Weights of a small mixture-of-experts language model, trained from scratch on English Wikipedia.
Experts: 64 experts in each of 9 layers, 160 clamped SwiGLU neurons an expert, a softmax router.
Training: a variant of Muon for the experts, 7395 steps.
Below are experts of layer 4 (counted from 0) of a mixture-of-experts language model. Rows are named router (the router's row for the expert), gate (a neuron's input weights, with its number), up (a neuron's input weights, with its number), down (a neuron's output weights, with its number) and show model dimensions 0-255. Each number is 128 + 32 x the weight over its row's rms, rounded and kept within 0 to 255. Numbers have three digits each.
After each expert's rows: a language model's description of what the expert responds to. This comes from a sample of Wikipedia text that the model never trained on.

# expert 16
router:110128120138072041095150102119112096096152201125140059119166103167116080106154077154121112143125101118094098075178165108142096127114175119124124167073081088103101100079120156104129129156071176165130130153110134131206089169160126165113136101134107165193093116125108096122151130134119123123176169105128116086115118128194084109142097146125076082160150139131099121111131085171055163072048138099141088160125099049157140112153123121057111064161126122156130124115107138058140118121160156142168113138097073178141107218080099093095104159130109123136111131137097139153095090168107110089165132134161157136150163137106167078138092119120160120085146134093185139136130159104067122152121098122126161163107134154163126090092082104090089115125088114068145131054207122111117138145109144
gate3:080123105041131163108058093155114102114163093106141164083147057167185182106165086127161154149129165093199150132149149106117112179099138119151117155118100101198141133116143084153146139117122123128134166121154066167089148146156098089143133132131110163167125147080159127129140139107119101185183165185167071111155127106154130114133147153134123105099183119116119141077180133171098101171150144115137226130084118081157126125090125123164155092113109189152110152154151161130172097117157125177139106091096158137132080120087206182117067097157151115122095157089127100104093043115112166106133158085116148140193154143145115115158183115094075154138111118120085084153122162159152108067123072167194137124096168142116132110172088095145115155130114102186191084149159150127114103150136131
up3:090136146096195175080130032133115133074123064133089152077152087198156144105091160145145125159095099132159098138087100161146149145106157144127169127145150144167132135122124110186155123101125180143133138105160113127128216130153068055152163120142084138197137103135140145123184088121101110152176066127171129153147119088150091144140109093129103104121119188094093125130172081157162095113109145103136164171122111096116152132099105139103171064126112191110109076142196144133142110119108093184090052119107136110105170119190143171096117113102145118154125133114155116160130087118171146126139125125135108135141111121153150070166133170086125144170116223120094080161118199158135150143114136165179152161081164150132091137141102099114129116105165099129121134178124137185197173172093055
down3:173123080126170175092188099146077133120159161162112139150156097119132142115178143098144132074109054122117068078129158131120150154135152178119150052111094157140089102170144120128130084110130159104134152128101169139150104091111143138126163164047210121071113094115102100168140146131132198096165080134157123130126145080065111106136109126113178071117140182129150116169090187109154123105170212069114130111124155079101103116137105137119131131103160092124100153098082114109111130090106112135104062159119144124133106045094145138101107112101187080105144126102173107145114173128125188130163151156077085077182111150120074142170146145120111150121126143111142193097087166164094074098127184135092110187146127065125127135154183120049081109132143144127112131070133077132132145088115145
Last word or piece of multiword proper names for places, institutions and titles, such as Street, County, Army, -ville, -field, Hospital.

# expert 46
router:133076084153115119136147072112052099138164150128123096076173078156187118104163078145102100133060124124114122121126167091152115111102128072112099113128107120075085092096163155130068133130071160127147118108127125053142109166154114134100152117087097157157070170185129107120165191154053083097147126090209128114105113135181061060138117149130102101131142183167135135104116112132070137119077127094158117150157105111120123090165124105119113085148121112136120153133082063134156121106172146125129076161100107111078096151107114117116096138144078135121181132175107133175091107174108113121129094155145139155176125174115156108130137073109131124130147201100135128144115089139064141140063061118088138126072202140175113092032106109106105131104084103088151142100155107105067128092129109
gate1:087096134190079125124123072088127119150129184148183166139140119131188145124144083164104164150097141186156187077105117148119063122136116185179167195071094152103104135150169179173082111110125114114119149112147147105101053126128164150103103092138161108070136129110097066143150134100172126141096114093169158107164115090162163131083122114121145168087125114156112163158101156153109149122074116085153140070125174150123147157185154122109132116128157102129152127113164143126124171155136175088098124088160147095083128097130070073109143135166146164124118107119132117114113143182144136063138165084163069110192107159153151105116053065172156111110132138153180120112074106100110141111148130074127123153170168153140147083066119112084155117153187071178116138065092065159166120178148095
up1:119156112173134115108067121094093145153136146138157134060149120171136102164150103195096143132183140125111211114058088163099101112101129162181126159049138125095059200133182151221091101117119101131134157124129158107088082133127162115121111133101106085120122159124094128093123104105156068117118125170170124166149083123137100102089155148149183135100124134141125131040107110097126086181102082100119157115131144124125175106125145172046137109087159056126177081079193130145123127107170136117090139106160144138120203099098070073101124170157111132134110136132146088125143102107098085098116128113127080165154136163155110084115103102151138071116114149126171183104132147106081121125164139092115107157117114123126155087098140109125104121176173056155141095025133081120110146149126110
down1:128201146135189117120141143122151088171130141197105060118098135078129165104167093134101103123152137116177086156143119073111164115105119141095133136203152128165078166076131145132072144106171099160148085081143154143098173149135148098074057144131104095136146097121095113124074126171127137131104135117162163108133152108058088123062147135154141129170148066127116134144153084154122159060147127154142128103169120095101164107141190167130101121171116079080131075172131139060131095133149142116084136233145079144148120148125148129108086122087114125158119184117176142152152126139146112126120122120156091159167128107155166161086154149134063106099135096149105088135154076106078184117208082157105168103159102113072104104126063143216145124155105122095117081131138197133124120125097119
Periods closing sentences, especially biography sentences ending on a name or place, plus clause links that, which, who, where, but.

# expert 38
router:129134101135093116101148122101108118157164193099076086100137094191153099114161140132102088185093087125093121133159177125156081138126164066106114100115127126120098104090158155094087172175131139150120080116097158044143100115161094177084153138061101131120113167164100134100164170165078082105162135071125120084102075163136125106080080123113113086154126131130112135093166114169100154067103208088144080178160098096161120124122102110133116115159086104124088144117090082139146149077145196160120116145111128114079100121111126124108106141157079157161146133178137149124078126138089095137155140158139128200153194179137171133183073091107153105113123170085130173154086112165125099149079079047097173142123162164163132131103145093092147110123087125055147144133151091147069179132134154
gate13:143082122079093119109172163103155117153114122111163108197073112094086083127155112135172125145125190124171075054138151132132106100106131201110201173147143103092104126073113143173150094127131182147201111149128095108142175147104078166109144160156098150146119120095134095138142120144112138129157153119086149162164145094128093143121116083110144152116137119148098137207114178178110123106108074076185164190094126022075090161154131149148092136110115110099089103146143128143088176149170168110169160156167119144176124164086123101120090121138125150093115135171097130147114132170149091107132086111087084151102096157133097122126198103101160087118094100146117072106115101129134165157156127075166183180139118099129156145079109073172070122096084134074162187130195121136107152102163129
up13:151134110090130113123128145063144140147111180148158133159105134134060053126097094145138084139109132136184108097119156118111112116167138119148204184153137104101144136124143126116144069212182154144150101120131133141173148127130071158130164159106139176154088106075126108125125140163075123130078079130076177109176121152146138139119117095105137143183052159134087114147134159152120157091134083153110191142100165062097114133131105143171080127097148094125173084117144110126113151164208220126129094134117112119093100101103092117156127207174109143091099187185096135116145155118089129168204084134089060120055095159149159149127167113122149101112126131157103114109112130121143122157138069092169146099093182112151132131089123039182107095113111143094121084111126164057129162118112119
down13:173115108118172135046118137122113120005132148140120128192126124086094114129076117121142146147102160164129152051100062154178102110097156121132156183142099143182121120179096134090117118221148148138156097159168175141148154103115148130121167177117147155130110113158075174131112131094080185143125058201127119037142113162192136147169138133119103083103204107123139152116136178122116120157159151145114157089149100086159094025136104181108181145081162075111149122107142131113146105150130145119107135103136149126080142081164088096169152165101077106155114103103121103081102135118099137145138126123146113136113091166173163130143161144129122109177108140110117165102132118155166134149138116123144130086098082076127170110150087062132133162126162158153073087171155174090150107107126117
Opening quote marks, parentheses and apostrophes, especially quotes after a colon or as, and song titles in track listings.

# expert 20
router:121104045169119108085140095112087116166147179067093108090163111115145088100129127107085085163113115114105072105171189075129090092126130070063092084115123061103071112106202121113114116109121132193123085091129120119118095141145122112115164137116073143133122169151130106077146140151110114097128132094131080121078099153153095108119116144113064088133105176122124142105104122178129161087133133087144110154174123128122127064183114099080120124154132148192154129135091094136148092098139137198179115172124121140100131184082108022122142145157105109117142175192106157133136118141106098121129155108160157190164175151079139081149108103101146135067164140145184079174155148155144100126141123096132181116038112123120120116095067113090098052083070091116146136144161132127135123128112141
gate0:093113082101051116093112144127132178134167131103137070142100165143112121149078158149156098116135127100130103151124137125141112151193101126145079155058185138122155068156092136076105115146138190176125108141110109165104142070069170132109081134154128131075164188135141111065125065161148095160127071162158095107126100103063118137155225123140084114173125078118189083110149131188119131118123255081181151104159127097123157121141137153143145093139080104162182122140102142147163078137077124146147082154165152193145126132119112101084090167161139123147143115157117126114128134173143077174097162131123120085143117157181119131163097100108063120130144155152122103119158153176142116177149158098128132102113083099134113123123152148167095090080139153088088102111130107067140186109104144
up0:111170090119112169121156132144125156091175099148089140145134098132128105136120128166093144144173120131114095142102098095175128140097162148138114206130120100071124153137148185175119136086204150127070152105113110136071110112136165143113162177094145089100144145135138127126131146141166143188128039117073123106131076198208106159092197141159100181134117133116104096121100081139184141115137146100126118048119073089183210093137110129164129173150117096118094126107140145125138114152144133171163145152126107108133104129107109067153090198162112078100149169163137161097149164103143130079089061103114144153036116113092122122103101102050077064139117146115097133124116170137063128083140117129108166169121113130105116065140121117155129147084125173137074153177159119093129139123196177
down0:162094133146068117075203141133149154050173110110156121104165152121117129122162148099183096078190117138139146118089132091126136169173096147154152059118152136144092153136074081132146105134109114146146136045101058136158156125149127182136182090128131127164166217154166184181151128197131087106158116148143146115124119138122140095149175078170106139142108112157149080159121070132137184130132112089111127118125174116102159200110097099111142120099102155084153071087126121118132114110087123127083168132198080121190074115187116139095148120146128119063078088082116150075112114207138155099154156127158123144111152156107117126127195095134132144102094177162118128133157130152101078120172136115181076110161132177095163137163170142168123121110146132210150124122132080149142125151126159
Short word pieces right after an initial capital inside names and foreign words, e.g. I-ran, H-ak-im, M-ied-ź, acronym parts.

# expert 63
router:120119147165062076087164123096114076120177172098131075100166111203137104069164073141113108187134086118068104114168149131137112093120153114150083138107106097095151072091145140102109195142116187156124102128110151118190091130183107158062153112116112131162123133149097122129155135123128131120175151075129122077107091126180113114122111172087096117169121123140100128133163076151060153070090188105149086160161115102170150112112107112084110091147107133181110165084071136093154107104150167146169112141090089152111122210108112085082093152173089182166151126168123161137091109163123109093171125136172169144134180134102152123172089135116164073132150175130178165180130117140117104113115109085115143178133132186179118066106101113059094096104084127082157143094145132120106145106082126
gate2:122164095093086096094119086135206111152164183090126107108169106112169140097113072123139166130140111101142079156212077114160096122163085137136111156190131148133123126140125133164103136125174106105115225151152118186134132156099107172100149126140125166120097137104153117124120067165081127134124106083094111170081077087188188103167115164092082103146116117120129200073134123102148143149103079183102139144131135198132069098108124075111199139113124194198120159128136115122136119115166183098112152131210172088117088118123099163082147196160112103145151131085131132062114121132114217107165133061140151133171120124129169107199132124118125100132161137097123121132099191163119162151141098171124134087165153159123137181093137139128100123133099150110139092102140103137147133126070100
up2:168174156100107098108101120096117090118134100127163167120142179120114129144088071134080147089186167106145149096154073124161130124159097136160126147133127134135126166145090156134132128115153150129152132150122165168148119191122096159073082076134155171120048094088147150105124085137127121131108088123134110167111059107144170136100110145070133095117147091116125192015151161087148084117099115137121121182139098208096107102104188132073099139129122117203138124089130195125177147147147139092145165176171137104123083090147102120130173171150113136130153127081075095105112129165155156123170135119122115130176087090159099099159183126150115139117183133106139110095151205113151189089180105176107123107152102156104129201130121105171093097158079146159140073156159132119146189097049083
down2:134144096136110101168119122140093090142114177158145141183164104104173099134125073154105126176151131190114148178124133135101159206150134191073147129148094071095149095091133126146150114128137142091163128139146064152154102148132122161158114124176113114146121121052068136156152077125158107112128138152203178100103119132168111103154107150168181170161099113129128141134133189189107103170120105205121115121151154176178138096140110135087163054139206136103073164139090087101134077041126109195153089140180159109122133115095145118155083122138158158113110168086140095070144132108184089114105115101127102111119125087154107191126120147114142124184107157110126079190128137116065123173124149127207174146160084144105137085112125139166145104183156147158130113156133146156117135202161097
Capitalized words inside titles and proper names of works, places or companies, such as Up, New, Black, Road, Me.

# expert 8
router:133141055165133104107171054069125100138149167094114107095152099139168085087160090130095122141098131139114132108146188125138057099114148102142103106089097096117141057089178134125106175129092176142134116096108142116153130137143121147093128083067110168138136153175133060107164142136086106087156148119151079107104122152186097096113098124117095114157144132151122154110141120119088187105107143097126104137178034115171177125136116113136084060188135114158115142095089096123158107109161156150153130143044091131051129156131091050103095165184120147138194119135120143127142110183093106128157131141188198176162143119104174046150137071102139125137143182118135129139091096137104081177093115102139136191114156181154096114088124118069114113128096115129132125094153109166123162074109175
gate0:128144101106084114162168120143113141172124122136078074168165094108192134198166143076165120090152129194110108098120136094110105080074133078129079133089077116147178104131155150138128066094170118181117045121061143119146158135151148089109187100111106075090206160110119194069165113178126079098131111159167098143151101162059099067124100115180133129089140118138100071055085102149148159152122145116104138196116184159141143125147121142107175151126125119124167142125094110133168131131137097135148142163107105124124155127193147127101176109132126091151102129112061171047089151103163111103120107097082108100139060143106142088115145110129155162158104141080102110104151103096145126158153103132136191079123138153109124128112107124151129119070119074115089133193134186099153095110094125
up0:142124063131112156145119122085114136112135164096089158196151122140190111203121102104146076142103158198079108154151189088093153058070147099076085107110131142181165109153149097116154077055155137166084104069091121146101095170137096083124154103149096101087155140065129132053124076161118084122170153088164081168149072114115106120126096155133134160153146101109124102072039140127162101120131132132086113152176203167127144143168128126139123092127094180139111103120123077126165201135152104147135174111110114147104141138189144140133132069133132129177130124112088140074116189099120114119099126122028154148141149106111153132085106161138140130179121171095117155125161094116131114148149069134138180118108163181135084121114110155179144164119124109131142148157132161143192110164139161
down0:129113161042103186122127127139121087067116163096161092169096097086094116194101117146155182152129146203154083117186085073126100124135106126133102107143182169164149112116129106187136132150113118133097031105112108109138155126146062111169182114142174175118093153070053133120135132145130141115097155167125099111162121100125066168147087136181167124122141151107130113173096157101112172161137255104083109139151145102130146109092114095082122111122088150116079097127130173192142105105177088156101177105134140178150138147151136089180151104133076136146159104136146126131122141131130094124155166156154111140137093116168089108087105162161146125116104141151091104172090158134121170139135113105073166116098149186117097139067128147128161127126125149126180147114109076169124075178179125
Pipe and semicolon separators after numbers or names in data tables and stat lists, e.g. scores, vote counts, broadcast channels.

# expert 40
router:138118094151096100109156127110126080134166145106140080121139129152181096091154086151106082164074081126096106094176134124194107135069133092117116086120097119115103110090150147083121171147066155182117081130112155079124090159174091141105157115083104145137123148162104118074187155174079091112153112099122120094089084154112121099073121137102097101147121140126104106091158135127086186093138136095130084166163058082220140106153118090117083101146081106154123134162090091143175128082175189143159140182080071130088122147119117094105080121159084134134170125158117131168110120150131123085149172173132150120149142171120136066134079090108143097135155206107133165162094093140125112142075106061133144195144177182133117100067102109094118108127075126096154117095130067152083176138106171
gate1:117122091147105160080119108165172135096101139107104131099133093100143121134147190133110084125149128108156152185162131119127102082179061103097115102141117108130147113107146062137172144117179150110093073137134147162136130131095162144124100179161120107065107159128075110182177149181091090100126055116091142099148161109167129144100116070116171103154094081109090114198094130141114111072154147189133088162134120145080106160094166139095197166151147176124167158097156142136144142110141172126161087149163110088115121139143092119104182135143118141094096192150125087109156146133127145118179136085182135102222105079127128130082143203121090142078087120127114167080162136158161119119127102147080167166112104037141063146130133138151156098110045112123081103181111098110142066148082135
up1:133116121207135199049159167138148128100046214107144156099135090158144166063190194157104159106095126095176088147141105098115115116133129137117141122146125088114122128073108075132132107128137199181115114095147130145123097157129184115139118123155117106069136171147099093170135138201119107101123032146101174051141116096144173111100114039118206087170080109138100091192123181129131153083173130169146137127089090171104140169126148109092105202141152173134134097080125102149133128135126185143159088128069132110123118124157088096136170173127108153164123182130165129093138121133156141114157157125117119126194145134135121148110185162125127178117112099086124161109155135141149125154139080107097131113085147129113098107126123149139137151104124138175110090175089115061145090123115144
down1:130148121099151142097147082115121112151088042193157142123152180179095093087114128121110136148148153116105057066111137122061116139092111097126210126177177138087178111146102139133114143112156145129166071141125135133114121149163117097153111126126166136125089124168118124124140161119093146145155117132105154202118131131146166123204158113103111134087112144126113169082103137108133112105146169128083154141139115097162089090176096129130121121126152142102131070105094118130158155131110137106146144103127143185084135124034114176139151093111121152120133094116112108083102163151119100111074093105114079147138086167115161127111114137167093144151190089112087144111102167056093112070080110060140032126093161106070188104123099121204140123144139090051120069132190153090161174124176212
Opening parentheses, en dashes, slashes and quotes before numbers or notes in citations, tables and scores, as in "499 (1993)", "(21–25".

# expert 2
router:112140090137109113117158087103142145109157169098114100109149127115128113097139137109039108138092105112112080058181199099136118077122154111136088125102118042097105124077146154133059155147110149170144139150135107086151128182129146146103138127088089149210141125145065116059133126116132114103152197087194089085089099169195126136130065166106094099166136164099090148114118080154118147105122183139139081153141102120154151113118122089104073092155116104126123136121140120130154113142117143154152109167127105180119156193060071109102130193132114116172145144180052150156062093139081128104111158108149150161159142133131141066137097128098115089062142126079179155148108162153090125113155094138128171104051156103135126106102094109097132091104085097091139106075148106104118155068073143
gate0:114109081152085126118113149176239182161142162166121152157126103085157107167130073174126158162093089159105109137084166175165104135146117137091127114128176124145168108134119090120189138121118147195088132159134111129153148132129133172132124139116119101148144141125131145143108229081154123122188158083162094114139136136141121071128126168178122093160156100182149121205055111157153127072175112112133088128125138118108161085133124141137123142141178134113128181072080098140114086140079144094124152111122111110149122125218146122199139127086088150114132143111137161191182121105157145135147149131125156147157208213077155132154175129154151151150163143157116137218088150108126097071169081097119093149071145144112157143150140085130159078122146121168153131098144122135156085186108173
up0:138122112116106124083164175198181145134091156183168163162154101125128096136143057104074160100118142130136065075131153139172134100141156104081141120122097178162196160096120070150130125149096137167090103146130137134130137121149165152120103118154111145139162084124082165155157129099146114141212116041138144074153142123123123112140144130166191115138112107197122159146125110163085068061157135065133086133116147129152108136131095144107114109155157089111153152095117097197095075158037172088062123099131167169149104124180093132179148131091143180134116189117121152198147095141157193132113116108133162124125170203089110147126182085132119153124112135172095101165111144162151099119125132070128083150150128089048166151159145137125132153103134092164101082133084098098131138160111164
down0:104144117120179130144133163144160071140141137124100129109180112141135091148146135112112165181180147089088075072125091129139134135089046197095173110116107174145133092099156155134159096112058087134133145121093125124139125109125150145137153159124127100109138109108135119127107159094137227169110148167163097086105153131152129144112138113113161081105085131134207152091133178094150152067158143083094167105164130115083163115089085147135116184152131115108134183162187137155058165084119078082135107107168072121077114178147084151174204096148112150118167145117138158154126121123105117155078148119124124110184143123069102123128052170108096163121110098099123132150129095201142136133222129100177109155156200161126089100076146178154108113132150192155186154154107121175140141126117105
Final word pieces closing a word, mostly plural or noun endings like -ers, -es, -os, -ings, in names (Boers, Beersheba, Cheers).

# expert 15
router:104116107163103108117122092087133097123164143159059093101158091146152097100180095107080090115114116122085131096133155065164101077099113100093104152084150100115105077118135138093069192146063203140200097119079189141166049136150107173082136122120137173116105151122104107092148122170096073096145101089171117105112114202130123088096103148116107134190054174137105135107139108132097123089091141133170111140142069110142155098159107121097072113188134096152109143126085139105169103097143134171152116113119089130086097131103142129120084152179126173157178184113116150161133155149117117079159118157186149133165137131075178121170079110099130082089150189095160114137076144178103079144124119102084133140107130173143044116123096050110109088093116118144158127120133108156096120096100141
gate1:148101107145142102133148088110128139143074162120166102130102177062114133111072115110109082161095123119087157169168078075146086143170115129118097243107136149186088132153153092154130045147129172136104102087144111127117123095111141082092105090076117131101148136168056125151128128084115094124107073154080154119139125134135129140189090129106071154180160124192092089159154084140113085095088142136079169142136135141093147119142125182125060089119148149087148065097167107128092102135103218114123132106095107063091097127112142116133175153170096132121086097103054141142079100168119139107096113115159103153116129142091148155157166164138087152152131082143181161163132098079125153161148151093121156057149127163157123087085101163124156063153123139077057148107117141148106092119124118
up1:173123117162139090130111111095135137134074177095142139151134132042160163099082095078055095177114176165129129156188095114104118147119125139096149222151103135172179192134108107143148059149136173138127131057137138127141124137149077074120085101125169075095111170092152147111125128155114117184081074126117205142129141143111161128193161088128110136098142147110128076158138104124138135136131144135097217149142156144114147081102093229071083083115158144105111106121161132123133170123099153122155142124113089110166096111107126138142102149104155179128097092051060122100088111190181162104185144156131104119082124161112149143098161110134103152131115101124207101178113133112131146133187147114083168108104141099129106083077103115113125140104137110098090135134081158092104108074155107
down1:075172119125100196107080136082103124103101119112084131134092091126130102178147164128134112134089179149201177126114157152162132208107155122147129129168128132136115095118111124115121150131113107119190150171116076123152109128136096184157156117162108170088122112191211178093134071125137131126138133136161114097162151120095162120172116086139132149172193165132138116166059131105113124116108169171142147116135170109212095121122126097143116056094122123149188170120125134138165078140127143145088110139129129114105139105188164130161129136153147094077059149111147113140121128189144127145149164146050167111101119132183162095133134118119143070152075097126144088077101182110165091063057133118186118187128148105144124138161144144130081153091148065109222107043122127103159138167156136
Common short verbs and word-initial fragments in narrative prose, such as won, moved, take, and front in "in front of".

# expert 27
router:112105107132089091087172085111062099140142184126147071092205109157132103110122068149154149174116119109090113109151152125159130097129149124135114181033070119079113123119137120091118196136117156159157105130096141088153088140153085162102137049105104132167108139178137086108196147128098051081128132131151133095115140146176115078133142143120125045148134148102099116112151127144097126110089152084101096144154102079211134070136121117084104068160137112133127137084076091151153115116136129131157092171080117175123103121118116118072096135139125149132133158119063140155118109192132078067143162168112146158159135162083184068145100120088173109118142149083156199162125129183059118153106133095129164132097146165132133114128115102110113115098078111116142134128163107195082186070119136
gate2:108063146135159108121153205109133102123124144131120104117113126114160137080112121177166140149122139052129102125085150150113133135155164136093135129056125099128071177138160145105098156118161169126143086123160072173128103161095153151183110121168102111089133129101083113110127137164146187143156168107131114147094130105103098124147110093119156125148138086102100156073118096158064167124122154147119072088087150153167112126130122164139117103110133141121119073135197075134188174090123146077152076143200142112109093108117082123057170117150120144169104134136109162116109091140139057153149115160100162184169066132109104123134159138190127142183065186061086119132210089084122146149155130111130163119137074109123152127104107125111079151097129211053105125075126219116145163089143179
up2:115068146118109129109170147151168122144136131093106166126097136079108150135103156148137086172081154096063154113157127140124092125116137155131116122095061141196119165145132167169106131133129224151188120143143136105149113104118184148177128149120088146078140125135122147103172167182124137136132120097129080159095133122134161133149119141140146113131187114180123100091113118125056103170104178131092100100130115141073110009091116159120139118101081142086071024107186134164202106096181111120122120091142151132095088085138086100127080107107143115105059121114107121125104076152126098118083128169075151152170110136162049111109121117087053136147110190129094120099156072091153139126164162130156125090123110156108121122125113114137082099088103159105139175081116201121141155069112165
down2:128153118142084139116104106115130092075161160135128089114085124152142152123136122150135193137144098157146155120148074161137141101133118105176173128090082142127121130146132148133087138104167061078100138106154176072141134112057144198123157143135179082110147152141095093170110098175124151064174166119152171159148144126157128128124180092161149094191117139078143174155102109123099132048129108130066172125092157052103100121093125180091137147140102148050124123126105034196104185165131166144092074173164133166133131209106166100113155164144159113163090179057134153126127151095099101134135086129072149086136110096174120126183145100095141170127136167176132153161130134158125073095132180128182102067153137130088119126165095192153153161126117137137134134094129094169145135163155127
Column headers, field labels and cell values in tables, taxoboxes and infoboxes, such as Format, Title, Date, Genus, Region.

# expert 22
router:130108124129124107093144079113108127133175169060093116068141107152122105093145086085099110117121101051097110097167161088147102094099145105093106118113101068065077097082143149101078134144108151141165083124135126095148094180145102167090159089106114151187136129145140106123138145187132101121138162112166086117093102199159093074127114133112100082186078161161099181083152090175113148110088201118156138116123067100147135101170081089123050137154110136161094186146105088114185079109143166140134089146117095132099128109117120109143097107144137144151140164124100202153119121154103096102178113148141151160146162146106165130134072104108165090095143146080177155114069152175091096156110120089077162189062140134184122107092125048109116089106135119137158134108143107131084113139069185
gate2:108080112077093160144146119132142153151188102193075115122136165152090135161144135174161100166141106080179107145167150107158190094141179124160140124140127103126175134135123158075109092167066126165171118133129112100130069135173102146087135085110154094153171209187136109091119119104127130077130119163131142186147130102096182102098079120130142138149092085172080156103116095143093172151133145164125081106109187196133210144148180116081087138200141114118124108125159128072094139123111162119182169122170105097177121133110106102182096103072168120131167097082127145109231157129149123093118157132108072116108149134125165144088107138136134126068119155159145144156104111135136151113125079100136104108161121156075100058120116146109114103179168142130123148103098138217191109102083140
up2:142100076068121171135140086170176105124176108163150157120108152146086108159106116119090113139155099134169113072128118181110161050166164134151127133126130141091081176139215155099140115127085144121146093164118096125123094097141090127112133064074155089145092232129176159118118098147156085116138188151140103123106123115052126073145085134176122152167143104124120119132084156150136130164134079135118070104104168154178125186117151138102095112138145119085115129124111109194060134123091135072133151071120119134150141077145127086115131144091129135090168094102135095063181156110109123120140158169122110122107099135085199123115068162146092144151109116138132125115135119164136128098137066100121178075144090173106124083053098122094168102213174148134190143083155131198129128106132161
down2:127111102118171164138146169108118153119112161129118082166158163129119118135138198152124109055151158137141103148172099134142107157136115140198115111095177116159175193157152100142118136149185143086161145184120132159137161135162130139193032142143147094116122141103138201148180134111150087167128040125146090089131076103107163153117108123119165077161105083146134081122137126148110145093136133183193142090076158203123109123158125074153137127068116166135154145165161130105103118145161126097120184147140074216136166113165131140193119126089164133138101112157142084126072180102113139113162127124138155146121167091113121139136082144148105080114083085162121151134136066175158156083095134175130143088128147061209143097154139066173107135136108174037131166105119116119121104117149117
Past participles, -ing endings and verbs after was/is/to in narrative prose, such as interpreted, prohibiting, had, known, used, not.

# expert 58
router:091097106120113124105152093117104094119173135022112123092135117123122105103148151106086109151106110087096068070169169140137114115106136105081107130118111098093125122042160140103105109116115141148177108117124124104152120114137111164119132114116068163206105138138066099131122145168088131130158186121124086121113124166186048095137107163106137148152080163130127162121141130167108183072089161083158068129196072107123151086123122095107057122137093116151085164090138096145145067127105163105158090179121114198086106163065077105137100146135120092135107165167086138188083101095119139116173161141130158152152187176092111099119080111088161109063137125085147167119074137134120117131114105102133131194054161125138084133113141121119134096086128102057124138081142073093078122124119158
gate1:127179083114086143109117072131150204146144098114174102155135121209146146127070068108078075137118132096138131119105091102155116110140121090181155134145078130106182080122134137149148155103135162182097141116123148123152113101137124117072167163083140129055133141147165100126116115154135090115124039109152061107158132136182180142154067134150177146120068171123130134202120106115088115123127076158095121093149128125093108157201102144189130153154095142070109166142112161150145103071049107147117133164124094063150134163069164116131138159107156114102123210096117177209172158127087102168151067118109129172136163131142104089102160161133102145154124145135105151124067141184134117089133115166121139136142111121151167110174133168134054159101147120143151156096181099123142102136079108
up1:138217138104112178075131097134149169151128103110163139164121103193176149118059033100102105126122122119145126152121107121145139086164122155144091179139107142147140098182102080192130164114132153138107158128093121150078128168081127137088134158134112169087090156170124065138188154171098130166118105079120126136147139111152139119165144158176163127128087148103137150133124080150069146137065119151073060107150130194127143175210123147186065116109127132094088155131145120138147129117149104076095102163102093129105151158053171182106154124147146107151140160098132129192143134138100153123133090130133165112152165124151115092060122144168058183096084152100133119118067142183142141124129163203118111151162089154148161112177127210140053163151139130113181150131134121128136144150163117
down1:148055144144146151116129114140146149139173134210103123109143103173134155106115146119181141091097152126166137143148133108083128140116151130118109173078082135134154119132075070073155126123172102093091212082135122165143115159105151180109111157158065203142096153167130075114114145105192178134142126117130134111128083128143090118117182089156163119150134128123103106175130105078104178084184159125126119108104152153146181134118129123135187071146126159109183131174152128093112088105145109106117181116161132131143101120133114107134144100195110097067114136075150124083000136192098078061120127133159134135061150103090101148116220161118119171102123134092177118057134157125111088155142098115116140119147128185177140133148163136154155109140161117165165070138133071150138136161109170
Inner or final pieces of long Latinate English words, such as -ical, -ised, -ator, as in dispro-port-ionately, subordin-ate, unc-redited.

# expert 39
router:151125122168121107131146049101090087165181150097084036051177055154178090062179097136095092151116102114113115095148143102158116121091148125108085115093095115095108079114158144108098143132111131130161095088131146097173095119154100134070142120095108133168098190198110029118196176172072083110134107097161135108107124165131104103116096138102114105141125130129105128110147089129098141077081133083132111145164093117133150100144070111138096071181107129146136157090098069136169112102181202130155068134115108117097079151116107083111102140157095158170150128164098144151129110153119128117141142171142137153142148179128157072143133084085142136125140175090136154173108098165049111169067113121113125142111141179154108113080130123118103115101091111107154132068153128148074148076104126
gate1:123123156135104094151132134110167129149111148170122108124142117150100139104136132111166119142149141200124123094114131139154164047151139093058103159092098063179115119195112109096190146055149129076137098098107116139139076109101055144134192140165125138081092108118155111150053160117153112145158089103170096197078105086136091113117171100156146104117053177113151131091139214087074126133127133122110124127132194141080141139117141094077134140114151114141138111141132133142123141141126163105119103120114151165110193119163154202098088107164125198190175185166129144075170119167147120156119083144132120128182145096133103080086135154091143086175085115102172092147134129077131124133109185122145123092174099112118153137114091183123137136114061157116141232123151094162103107161163136
up1:166187155185161113118143068139125086154147128084115072088135170074131122179131142144202146121176111149113150118094188106102124099137159184158156117123105133083148104118161116143122094125158116101104177116153145079132057157126073172153095122152154115187078155148141121181155161065151092134138137120141085084187157151100121167096108107163135156170093141080125126103135134091102141087145071167110143196110122098129151135122137137157174112104126112147075175070188152084111081088148116068160135120072088129100123187084124160152120094091152085104124151097105119175139106151115094095124078082126195160098156148169106137140084161106099092148127130140108144122190132135167060140161120047142116118126130098095142136111201121095156061088116089123160149138088109056140174097145127
down1:136182082167066100094146126095193133057113116113160140119091118140105142089109154175117175106149149150124120154191132113128134165070142144163157139133142124095139115082125100094148166086101147104136127159074142051102097125138138143158070112168081144134147117116102135136135100120142114088120200123098133102058126096077186217130140100196173141110106087134138140108160109145153153110077119062109114166206104179188150132136058131112118124169184131089113137178166123060108146142143148152101113164150115159106155182110062068123134130162141173139180180126131160132105099143096087119119142199115181122120184116147090123132108176139076122100130103122109092159079185150139154085079119089146081140139153132091208121128169135103174179149159155116113109148132147152160118087127132
Newlines, sentence-final periods and section-heading equals signs that close a line, paragraph or heading, such as ==, ")." and line breaks.